config.yaml
experts_per_token: 2
routed_scale: 1.0
lr_router: 0.00228
tie_embeddings: false
init: "uniform"
weight_decay: 0.016
schedule: "wsd"
Below are experts of layer 7 (counted from 0) of a mixture-of-experts language model. Rows are named router (the router's row for the expert) and show model dimensions 64-127. Each number is 128 + 32 x the weight over its row's rms, rounded and kept within 0 to 255. Numbers have three digits each.
After each expert's rows: a language model's description of what the expert responds to. This comes from a sample of Wikipedia text that the model never trained on.

# expert 49
router:086051109078072105110104115180077127145198124136143130118091137151215135139142096123194111168142084129176115092118080169185111147133105114160088076080110140116115112170101139149100094160104162
Inner digits of large comma-grouped numbers in vote tables and counts, such as 40,000, 3,997, plus quantifiers like some, many, several.

# expert 22
router:063120129099170154100103087077094121133099132150127127123138106175072140092125190112118145082081111093115111137096140149146128103105131163178127135172167165124123158161113158155116086118134115
Colons after field labels or names in lists and infoboxes, as in Afrikaans:, DfT category:, Skip:, plus introducers like including, titled, such as.

# expert 50
router:108145130108111125168111147167080114064148073138164092103181085153155143128156127118127079138163061152148130113119113145146166165139064085112104186154133101082107135194114101164108173199161172
Adjectives of nationality, politics or field before nouns, such as political, national, American, plus suffix pieces like -ic, -ial.

# expert 54
router:092119143113150174138115148141161155103142141207083140145136122175163126146101131188159166118108197054159118131113086133130118126081109107116162163171127065112085127137121137112119147141071115
Pipe-plus-newline closing Markdown table rows, plus adjectives and nouns after a or an, such as separate, altar, single, large.

# expert 39
router:142110070096139106155070130163126101145187095107128141209103059123168095164113134149227143153061158149120139192101159120074183098164140108153138123116097109139149191128099144144157191189162149
Possessives and demonstratives (their, its, this, these, own) right after and, or, a comma or semicolon, plus words starting table cells.

# expert 48
router:170098176126088159107196108140079115071107124164164088166186149164108110118099138094123088154061133025146136105088103232117077177141117099050083172144095138106078114146157141183138108126187075
The word with and similar linkers (alongside, consisting, featuring), plus digits in table number cells and final vowels of foreign surnames.

# expert 2
router:084164162188137167143090085155135119125172064090154142112172169100168138123071066079168134133086106152071119151103127125070070133168141158149112102129118154093109135197140195151137108098076172
Nouns for roles, positions and relations in infoboxes and biographies, such as President, director, captain, wife, plus field labels like Label.

# expert 30
router:145088164142127141119132146164090099092101170102160148145129087076116059102087166163127109121134138150181136108088076128098169151123120136149179164070151086141079101143104109088153104147111130
Word pieces within Chinese and other East Asian romanized names (Dong-ch-un, Chang-g-ong), plus CJK characters, table separator rows and ISBN digits.

# expert 25
router:133124091113130159149137083168128040129174160182110097161110146201102093147130132134144119096145109142176062123155136100128122187112205137152113083150141133094160115099152188079143081105094168
Markdown table separator rows, mid-name word pieces and URL pieces such as Kath-leen, Kat-arzyna, h-tt-p, plus digits in tables.

# expert 44
router:118170091161144138131147139114156122132155115127077144099163111172123109136109173160080150069079156092161110136108132135123137105086125182127094144150152143160156139117101160100164123115105107
Periods and closing punctuation such as ). and ." ending sentences, plus initials and decimal points like Kurt P., 13.6.

# expert 9
router:114130141096190127156111162165091115151187150146110070078144122076166137160145111065140138144152103107143103095105130150160105123110108077087079058061137118142118135086099050099105123112102078
First tokens of names, taxa and field labels at the start of entries, titles or list lines, e.g. "= Naum Levin =", "Scientific classification", "Listed weight".

# expert 45
router:122089100084197085165084102111101160083121101161138152065126144135086091129182147091147146091146144107110130051165137133158182163102188167156066103144093133216116161117174148127189151087142140
Pipe characters separating cells in Markdown tables of sports stats, results and elections, plus semicolons and = in legend lists.

# expert 33
router:105168126098112146150093110153100176201196081124131123149168145139148076104134138120166110065130097167173161127144086123082093114083180109161104107078185099160104106122120085073089098176155108
Middle and ending word pieces of South Asian, Arabic and other non-English names and places, e.g. Tirun-el-veli, Shir-az, Naray-ang-arh, -pur, -abad.

# expert 8
router:081113131153087074058138151128122104088089127173128130086163082120190148149099101135072174103107122148099096113214118107171163153092140149148149120145147137093199154059135172159136127129151117
Forms of be/become and indefinite articles or his after subjects in narrative prose, such as was, been, became, a, an.

# expert 60
router:119096196120098139148172062103098195104053136150195163177130139128134139082120138131113143104159138123114152128132098159096146152067101082174164135151157150184226155126170187153134138132175108
The first digit 1 of years like 1938 or 1970, after a month, comma or parenthesis in dates, lists and tables.

# expert 16
router:136108067124128095070137095129076137138075121149085116158190175146136129093121165148101108039033161130158128101115168086101143094070078148192148145127134117197144149110175129124108079147091127
Wiki section-heading markers == and === after paragraph breaks, paragraph-ending periods with blank lines, and opening quotation marks before quoted text.

# expert 59
router:137068086159104133074183101123104132189189137077180121114112100133100072138161145164185100133142076079122165159175117143100165092126107103097145158044148123156097143113177132148122139180124150
Word-internal and final pieces of non-English names, especially Scandinavian, German and Slavic endings like -borg, -stad, -ensen, -old.

# expert 17
router:108178096175112175142116083081150148104156107124099118112137086144091154126114069125121131162144119064114130067208111109075125105136062119175132122143175101110178169149146163111086155137103122
Space tokens and signs (+, −, %) inside score and election tables, plus abstract nouns after "a/the" like role, position, effort.

# expert 23
router:099120148221073205119115127182089122079175074121103107149121124151121138069178053154106116134134123062053131173138148091108181163215146121142117080180158117120085165112125101182128122137100158
Sports results vocabulary such as place, round, final, Cup, championship, quarter-finals, relay, usually after "the", ordinals or table pipes.

# expert 20
router:075104151120072112168155072189064120109091123134163173164087111142131143096144191136056140133123154074067133165125119120138137151084142112111127076183086172121130161063159126142149102139126174
Second digit of years and first digit of scores in sports career text and tables, such as 2'0'15 and '2'–1.

# expert 31
router:085115159128159085036149112155106170047118136148118124149141125120184167129126066113104197164080106178100098126151107065206151116101101110139099126113105092087184113050109171135180111114137043
Auxiliary and linking verbs and adverbs after a subject, such as It is, has also, would not, usually, often.

# expert 3
router:164136139128150079120106140102126160144156134151123127150141144130168149160133192172064193149091171122126126134152183112148140115088140148155130140118154157167139119036165180116112144083160132
Commas ending a clause, list item or place name in running text, before and, which, but, e.g. "Greenwich, Robert", "Somerville, Alabama".

# expert 7
router:109202115108133130051166153120179147104055175198184150158130124154124118155123158080199096188165120155093121129139133145114108102153074069149108142149138133118207126137110066169122141103117108
Prepositions and participles following passive or descriptive verbs in scientific and species text, such as found in, caused by, made of, between.

# expert 37
router:081166114104065114167131100119119135109201078194146121123106085126173110113106151125129163178145144129096171136112120105127152163153155121147123070212090125056099148178084139162080146196102070
Adjectives and nouns right after the, his or 's, such as the same, the possible, the main, the remains, the original.

# expert 28
router:157125103057109127128115131134123179076121138146123139164110176129096092076118111123168067108115089091153157188112144105135084098153134093138115162131139187190125173121112137111117140137157112
Ending pieces finishing multi-piece words and names, especially -ing, -ation, -ity, -ness, -ville, as in Swinging, Wallingford, Riverina.

# expert 42
router:113099146124160136162163121069177170130142193157076158158080138158116097088123063140150115165141123134153117154090116163129140169108157129109158179099104110089103127139174132119099160172140090
Word pieces and particles in Spanish, French, Portuguese or Latin-looking names and words: de, La, Les, -as, -us, -os, -es.

# expert 26
router:088040120156085180122119119149116118165101130081184124181144099163146119107135093157120137089189103148135170135080176122127179137134123157175167124079156119141094148110088132129102183107096129
Month names in dates, mostly after a day number or on/in, as in On 18 August, on October 18, November 4.

# expert 21
router:183138126147146082123145218110109122113122121067092159155063111142122110153171152117110183168134072155096162193135153187104138109074120159136086151138150108108149111174149113093102124097179126
Conjunctions and relative words joining clauses or list items, mostly and, also or, which, who, but, that, e.g. "17th and 18th century".

# expert 63
router:141120097085119079162125134171123110148156115125116127150179139127178116093083152149149212082123148115181157103115140155162107108175152141157078151166113108196165124105136181066106158092161056
Closing parentheses and quotation marks ending song titles or bracketed asides, often in tables, e.g. "Happy Birthday", "(road)", "(66.9)".

# expert 11
router:133139126128131127106129075146134107132132116134147101104175145134070132173117162073058153124106074102139189131135155107134173097072168169152152133108135121115094167122162188169106111149129171
Word-final pieces attached to a preceding word, mainly possessive 's, ordinal endings st/nd/rd/th (11th, 21st), also "Amidst", "bystander".

# expert 52
router:134152089096131115173188135129148176178157136165128090129103143157142103104087192127138123072165124140118160090156119116132140097113148136163163092144151142133105054122097163118102119143098125
Pieces of geographic coordinates and infobox data: °N, ″E, the slash between coordinate forms, UTC offsets, km² figures, digits inside decimals.

# expert 34
router:146169109207174087116128039149140137146142088115188101157102088148104072174136136140181105138134155137163135042123074151151154128167117098110117111095138146111092077163121138179138119189151200
Evaluative adjectives after is, was or most, such as important, difficult, positive, and adjective-forming pieces like -ful, -able, -ational.

# expert 46
router:160070153170191111149151137101177089180143164129132148130045195194119164121105146145132147097131121091152171116105112144152148105093120085157111122095159146117126060124121118079146132105167147
Final pieces of personal and place names after a capital start, such as -ata, -ella, -ević, -ley, -son, in Zapata, Steell, Walmart.

# expert 55
router:135073122090167134123105094143198109150145142071100139107164147125129080176151067115144075113123149154160096178116114158112134105121175135098187099097185112156104126067095125077093071100144149
Surnames and surname pieces following a first name in text and tables, such as Smith, Johnson, Cullen, McKenney, Rubio.

# expert 14
router:115102112199093121068163151130125095107151103154153144115149128135143084052133098146013151126057179117070175119112175132113132135101153133105139193131150093192102163142109148107150125068119128
The word the (and The), usually after a preposition or sentence start, as in in the, of the, the year.

# expert 10
router:128175146149150156070122120178130099123073197089095111138159167130148128131119083107144108194171085081112061140130120149115138087159102067140114119113104137091170148124113138134092139135093081
Past-tense or infinitive action verbs after a subject or "to" in career narratives, such as served, wrote, joined, worked, hired.

# expert 18
router:168194119132123136117195114146149069096078166210176147160116187122120155141145162120163161125120163135106116097114104140125192133184117111130095122160120103060109153190125075125165171136165137
Word pieces inside longer words (Cons-ult-ations, ext-ir-pated, dis-loy-alty) and the first digit of years opening table cells.

# expert 1
router:062168069096143158178119142131127107119114158110078128131113106147121129139092088178107179126140112168129143119116137193156150127172114130155107081128076100081102131103069177148132123126132109
First capital letter or word piece opening an article, section heading or lead sentence, such as Ludlow, Giorgio, Personal information, Early.

# expert 6
router:115169094153112147110125107131183147133120165101118148133112062153122134162126064108138124162142121120126125180092141144151101149068154072099107061042156127084163144103143083141164131138070109
Capitalized words starting a sentence or paragraph, mainly In, On, At, As, By, After, usually before a date or "the".

# expert 19
router:137120123110132144124114146157184171152150126083092140070140175134200150131145208170128103158087110110161064110144076125129144170169090160167117138126128127068159208157147044096179138121088115
Pronouns, articles and verbs in plot summaries and quoted speech, especially objects like me, you, us, him, as in tells him.

# expert 13
router:160186121142043105118161115162127114136107120135146143085129141082118207087107163128091123157100123144151089142092103099183164210162128097141154142105108117107133136164181070135140115168137105
Single digits inside dates, scores and table cells, plus No./Yes/no in table headers, such as 8 November, No., 137 min.

# expert 40
router:124128094105195112167075109115159127116180163105130139126121072143104119127152130196118130105110130147140105066156096135126137079124118137067054105123162097143136071087101154152120110115110130
Pipe separators between table cells, usually after a number or name in sports and results tables, plus semicolons and dash-semicolons.

# expert 35
router:125060133156136136186117157182129086166146171085138139111105090121118084097123117138136139108105112141135153107175117113014135131159170085139124139155128150075122124131148096100175150111154143
Starts of foreign proper names in football career lists and tables, such as Hapoel, FK Novi Sad, Veliko Tarnovo, United.